Experts of a small language model: 32 GeGLU neurons an expert, 6 picks a token.
Below are experts of layer 13 (counted from 0) of a mixture-of-experts language model. Rows are named router (the router's row for the expert), down (a neuron's output weights, with its number) and show model dimensions 0-95. Each number is 128 + 24 x the weight over its row's rms, rounded and kept within 0 to 255. Numbers have three digits each.
After each expert's rows: "raises" lists some tokens whose logits its average output raises strongly, later layers aside. This comes from a sample of Wikipedia text that the model never trained on.

# expert 100
router:129114143153117138108105071132164132159122114102157128128080149152122149125123101107087059143125137106151138123148135126109125100120133105162102156130155115119101127099139137160112140143119105112150087099119114124178128181128116134118127170103095170089097153137130132152168080143132109111
down0:103141134163174163170143155175119141129175106141107124131136104113111150117138152104102161157097128120079118097082138137097142100108139152122134177103165140171123146154118142105148143092079148085114120101132115118135121140118153100134125101119123145100147118144101123176107146137119113093
down1:135118140123167108115095139147152096125137157109147077065125152151147095096098117132110111104102118071139134117109134114107071122089113100120124107127117144124149111106105124153147138166132177132102155156102117137140098131099162155131133127161140128118125131122113178171097099153098102133
raises: ".\n\n", ".\n", ".", ";\n"

# expert 90
router:147099146156132123075115102156151162164097129114133129158135129146122132131153137113117112142064145101145167124139133120101150106142158108147120148133147107086131102112122165164141164147160192081136149074123117132142153144182102138108119165116145142136140114158100108138137126120103122102
down0:130144092099151179136133150107138128106143135137106140098118156156116156143151145110135107095159096144156098116150130113135162140145122135094157134131095142090135137124148122113098122085139129111157167106147107103121109160151119120113168104158100121090102157093124151153194127128141059119
down1:115146175115088155146135133168176097130166132140095122146135086133133093133136162132162136169116114173107097134108117185123151092081150130101106114143121145121101118122126142130120144159099112101146112157125103102095096130128126097143119124066104132136133147126112120182115118140163121122
raises: "ic", "ical", "ics", "ograp", "ica", "ically"

# expert 46
router:140112119158161143127096109129146126146138113110142133170118147131113117118132138117099118125103170096149164153168172127140134098139168140161120195137124122124149119075149138167098146143150161046124136099134108170151143140126132155100125120092115116096120130161131109152114124139102093130
down21:150127171185149161131158162160094137126122135131136097139157139116165117147143147121126127130108116128108088150095117162097095127078111139121128147113139109103097087115122109095131141086118118144121152185141109136080142105089103121129160101114160115155082096130132145119118091099141150138
down22:105142144134111079079152139179143118099107095087100176101126119097127132183092124122117126136139133118160089145113108120135135125141137111123172143127116092116143144144099165148163111141119142163095090153118094086161117143133092124147127118146183153118101119146125123156106108138153121145
raises: "ion", "ic", "if", "ors", "ified", "ions"

# expert 76
router:139120156119150157095085111152117157179094081106131134146120188164109163113175127093124124163113137091142118147141147120123184112110148122131137173150160112140141141136143151126100160131127153110138135109121105165134132169130113144106114122099113111133149160140122139195132096123129102127
down0:139100110119136118130130133106159125126122166089087120131131097127112120151144127127113141145134159153092131146144144130098121131137097157148100138142139060118111161159152145114169072118141163127150110119173135116136146101143164135120078091126174117078127155168136162106144103137082127156
down1:128143175138147154094116126152104139120110107141140161164139130088121134155142145134154120118133123204166140127116155104132132172143109172129136146119110087160136118107176130088069128127143109108123148119135130115160094150129134112136168131142105103177151135188156132125123141136155152145
raises: ",", ".", ":"

# expert 34
router:150118155162115127105132113141153150143122087121143159109118156140106159112129123100130131154100178107172175143136126114120140101134163088144135110166085076129115162123147148153124139123163183129162129107119115163124167185132101124097104139121140123141143148150117108181135100151118110124
down0:114135093122101156163133153148115103181159132108134105124101090113130127136118133146107130109120128127139124139097168152117165094146168127106122153090194132147180127128149133133127199120133127156120147115129121136124103131147131077155159149103159122138130145109136090119130115089102173169
down1:130197119106106147169136130148094153167150155148171157078130165099104175127153095160121117103130154134138094142178114170156147123165153133126147152126122121158176163128111157121114147113121151108132136135109118152127125116139147108145144153098130125132111152158138136154168128097148118121
raises: "Note", "more", "though", "now", "one", "wh"

# expert 99
router:149116156153132123130118125144168136142126074119165155135119156135123130113125114117114129154111177097147172153134123134124140072138141106129148118181121070128110166125167157166125136130175152117162106125117119150145162186124090118085101133130154117105107146127114125175132104154121113118
down0:125159167120139106060129131122124110119104140120138091148108120120145165112143123061136126147095125101092122109145152138122118104130112115197089134136160196152135143109118135129133137107153120124111103123169143099129071118138117120088129101110138151099115114101114109115147158139156097141
down1:151122146121123114149148132115153131139101116145093181107124142141161089132151126107132094167108140114125109131099117115161076117097095102131095117148121134153094167086092122162118092153109155109090113077185148130140169098135082156102135159146127123115132118122131162121113126124109135153
raises: "Note", "no", "co", "Or"

# expert 35
router:138134131161168114098106109166176171150130101099133127150127125106105161133151164108116099157079139106150147137143164125092127104088134128139160173138118106103088115122145133156095151115156161096160148115115112148124143164156136170109143130123122141126112134155141080134171139113095125096
down0:118102104170177113112100154113136145168117132123089165141117126180121130132149086106099160141149101131096112114144133063116129150128111094161121165120172101126111080157127162098106118112106123142121121110135115138109132111104137140152120103143099142089103116108145135115072113114149160151
down1:132137120089084129141131078098141136089131163118112133125116151114161101115143163136107117116110114154128136127132123158140146123145139117090134151114128126149114133156159082149134097054154162108172105103178132128175151150110125115128120166113120116119100119175112089114125115148180130100
raises: "ate", "ated", "ati", "ations", "ating", "ent"

# expert 41
router:154123137158113136117100103145138143142092099111140118129117143148079137126140058089098073168144143124148160177116162103127155090124143135117150118158138112117120132138138129131124140146138150099165115098098084139143115169146085120111070126123129122115104156128131113156142086114091119109
down0:136147128148163101090120150158090097102143077121113146204138118154121122147171119128125132138137181144130069138148124165098119108108137103132141132128148126107134142116147126127142111166121109136076128154129108097117129117137086103134132176147114143126196124099118133112151108152158128138
down1:081126179099096106184129155113107122108135113132136146108125171168133128162138128134127135124137186163099119125091117119146148120123131117157162162136150167100136120129124071153156097102175126116157147153129130134126110129122124120075102142103098133134166132150110123120117165098129172140
raises: "|", "|---|---|---|---|---|\n", "|---|---|---|---|\n", "Gr"

# expert 1
router:132119134169132142121107118134129146142124116118136131137121133134103161125136135078085115166081158136170179167130120115124122104117158114168130126192082095096102175129164170162115134112131145094151130105113112148142158149137087124110103135095134116127104148159116136135129106147127075109
down0:132144139156120165144109134144138099097135127169162132144125127125089122075103115130144091171142070129136082154123145131097132153116148118153128142190124076134172120109082122158135118109093150109147135104157153170148129120134125096106127118105158178156117133119142117123112137133108098140
down1:102115142151168149139141124102124134121119142123132069152150128183102162152163104084128144116089182113107111123119107130165116127100097120136145120154130145130142190124184134075120108144161133112168112102129143098117109162139164105144156107128117142141121121104172141120150128110115109137
raises: "11", "ordin", "iron", "ign"

# expert 6
router:167109177148141172125088123130150134143134111095130135147117152149112172124141127086109114198081165127145163157141129138120156120130110096149130126163139098083132154122157166151105172123126151075156119093112117135129174136133095135106119131102116115106118138147105100134133116121126101107
down0:103133122119138129121100161064154130122087114113154127122098140182115117149112127116125136100141152123148164089148140114129112140117084168151126176103151137141109081141136085107166139136182150151133157137132095154129101153154148132094138138125125191104139146146160105150116147123113116108
down1:092098107125140104134115140103113105111142149112127131107140105170198118089113109082123144135170152138101135109155122114186081142142110094136145166096165146134128144143117101172126116142125096125110129115132136128102105145162126093183118093155113125088129157134150129128118120132113085146
raises: "á", "ery", "ington"

# expert 17
router:129155138124147143124106101148141203149129103121140170142137170186113117098171115087116127144125138092134130137150121088139133129094140118151127171143132121096107155106154151135091161174140153096166137128118115147163138166147108115105120144096134103104166168145125122168135114123120112118
down13:126127173181126131081105188152136135087109124109131112132118147113146137148121124152109127088107111120123146108109100141108130163133170121134185116156178103160121132137134140088137152122151104099132103162153073128102158145116094143141171157144101122153129154131113130103121172120151133125
down14:169152134123131131137158117142123100108137120160106125114126140129161128120089094150090094113145155144122119118206171114108101132083170118137097126129081108145119151128103141122148138109110093116108076093130110138114163149143146166129107110146157101140118102078133097101113105121109165137
raises: "\n\n", " (", "\n"

# expert 96
router:118143128136120172083122115138185157147141089100147149132121135111132156118186119102102089167128140133161149134154126116113134131109171101151130136182130077112105140128150152116098148156146135094138135117111096177134143133174116146122125131118137126118119182163103108145181115144134138139
down0:160125174114137116135142127141096155125095147149118132139119197150136126116107140118113152129099114128128151132136124135125149103112162117175124125119129108117153086116122139170038109166126140120163122144135122109115163129070119103134153106125081088135147103132113153160111154142107166150
down1:162122101121152102113160131158184148133123093139143121130119088117160109124165096120161152105107130107136078153127168136118154165138189131108118103170105112139164157091138145077131164122110092124141139118132110115127104165100110126113131161150083147115144143120154104127110129129128125166
raises: "0", "6", "5", "7", "4", "8"

# expert 126
router:161134175115155127123112086140150152153111136118136118187134125133136154092121102085099135134107161130140164162150130110091140115105157104129136177129090141098099146133149140167117199148156146114139090086129115152165131142147096144142091133115152126111143127133130100142145101127094124106
down0:152082123102136126120122164143144123112122115162123128123141119135112155088126085130115178139152137086141123155086126185136172144155073131103135165137131099115131161153109116105138103109130175191140087130091107141145144134149136113166101119109123141143155144145123114123147159120165145141
down1:119134142117104132114103146112100147138074108172131139134134143119064100127137162121141062115127124112148104129122134163160108099150129138097128164135141137092150091097155112120107091137124158132100157128130064147099080111078123128135134129097129150080136086122129152127135140119114128146
raises: "ment", "ili", "med", "ir", "ional"

# expert 98
router:116121177146155129115154104147143142131137081119160121135113133121109145154143106080123132165106138133147157146160160142107120086077148114154130186128149099147105138116171136148130193160144108133133090097108072139131124137139107128099121153110138152113117159144115114134152145167133093108
down0:131135112116179136128129128130153087106109099139101153129126157087156152122161113076134111112135194112089150114100146130166130173092084132139125125099112098124087128129131108158124092158152126108126144142086159111124106143116097129131134097109126117128104140147159102121185114101162123145
down1:111153157161114133116119153144146119098161122143123124144121149145118129176173173140142122114110121130118161100084159112142104167127113143166169126145139145125101113152100124104142140134138160107107086109151100117135141145139161150147190160111136154138086132067147117142163123112127175159
raises: "ged", "ided", "iding", "ident"

# expert 73
router:152149116138174155104144096139181142176136113120134140185147136147100144128147127093073107136120137100147142151150143103119128123096138099135124153145101108108112123112155157137114159123140157137181152083100114158162143155122093132114118110096113120148158129143143100135147130143063100135
down0:069105128124127137167136159126140113142150158152109138129136116142144129140099101180140126116105079123126125120116125134102077137116172114100135139149126140116146141102136095139145133100156118085120176132140154136091146120090088187104144115145153116106162125160151168103121097156106131083
down1:093098163139122122153100156163149135157133118111150123154099107118178124107119093143107153155092151136128121112110118103129137107124074180155111106126172104129132134097128158125101117143127146087109119106102173199121129095141121114148162153149139135146131150131181145114125137160131127163
raises: "ing", "ed", "er", "ers", "ings", "less"

# expert 43
router:188136182157139145113106136163136123147105109099161139126136147145118113140191121103122142139127142086176182135130128098136130127100135093124109145131157109129113132105148139113114135153148127129166114112127101134158120140167109110108117131079134127147102149144121100160132053146100119089
down10:106118135145121129122105144090156146122097157149088095134139133137148177091126150128129101133132105115119089129125124112151113129142082133103163125108152073092135093156149131120126133096132131129102163138130131137075116112105091098080158090128170089115102133170132121127138114123136146194
down11:164156115169151144132138110145146078151117144135095105149165129174122127164154157143129154159146129117087137130161127139141160106163114098157107116158152111118117120129116118122102175129168118069125116158133100112130113119091152118108091154103130088154146170108165142122107149100102151121
raises: "23", "24", "25", "15", "18", "17"

# expert 49
router:141111173149140143121140126139167137167103120129128136137129146147126157116134118103124123141089166110170136169144150121113138111065123135139128158129107131148133141108172139098094163141126188102127103116110068120122159134143088154083123134100141138113128129158073112126128092170126118088
down0:112132113133118140117124120107150149135139185151149122124143109116121100167125156156124128181123138117151136142171139138099150154168119120140079097124129113147161138173095181143170139105150102119101144148185168120121108149101118123145144130073125142085123133086092145141102135127156143115
down1:116166101128116097145142171086108116119130110182141139121109138081134114116182118169139148133131157131098132128112106157108132113083127109101141109122117089130132145137158129151151190106102109145126092137126190099145168117150131080144131142117129088166147125112091154114131129134122140104
raises: "emor", "arriage", "enc"

# expert 31
router:162114166144127156115088123183141156131124112124139136128108168118091179106145125102120128140124189133127167164153114096124125127112139079141136148169140087093131145112153158130111125132118135073152130115103113123122162156153122128107112130066120119120114127181112107142131113170121127112
down0:113117121132125087154162102115116083087115110148167139115117125101099121134096120112132144129142097108108123131145110114151151106151145135116154138112167098116115131078179153128137089113163118134166137165160147103130114137091153125143151105141066104124116159103152136171101072111129102150
down1:109132152120125156138160097118138172092157120111117131123129098081156163111095119109128106125157124103107113146123118109121178115115109104157100131092128076114121097148092164117106148150149096134151138134106132128141147164143104128149089081148079134172115065124148105149152135134131128150
raises: "ances", "20", "eries", "ents", "vement", "0"

# expert 48
router:149135156150131134139112112146175147146085107115160138162109174152126129111127107121090098170110158121149155155140137107118147076122144123131161122182140094116116167126153140170131152148163135111155101087116116153146148175133098125087102120114136129093114156123144124173115089148124116121
down0:083144090101112124103094093130107126142159116127118113115115138112100118156083107145109102113135148129103125128151177134153123125162108159132127133140138149138096109080122125088136152145167170158157111135117159166171069093120120117139148122120103084158156135123139144131156101145122130075
down1:143116150105118082123145108130133137132177144101121116134136132127182099106116136134175170134094121091148132106115172115151140137101089081114182126147119130123092102107142153156123108143144132118108160136145110112152114166108086121100106137138156107138125123109080146179120122129184152115
raises: "===", "Jo", "ED", "Ge", "After"

# expert 79
router:132123153141144146121117099144149130144110102129129108139132150117087144122166124121115108142098162141144160142193138102120167122099126100162148129178098109121099174118143117132045164169132129129137097106120119131125135126177124135093120157123137115148147139143096081144120110172121126094
down0:105067139101162131097136154178108105151052130113076128173143113116130162133145128133155135128147104146092092136110125124108143156120114108130101116144136135134117181144187124149116103180134124141139147111119119129154135153145175113112132108152128155125088120119133145143104124149102116135
down1:157149085121119104095155140152119134110146139136155103135152150092156147151107115106128140138100123137135132128170144121115137139136137141120111091129099146159117156115121145122170114158109061168128135124098141127149124142111189073091133106078087104154100108192113130140144121133127116104
raises: "ington", "ision", "lished", "iving", "ille"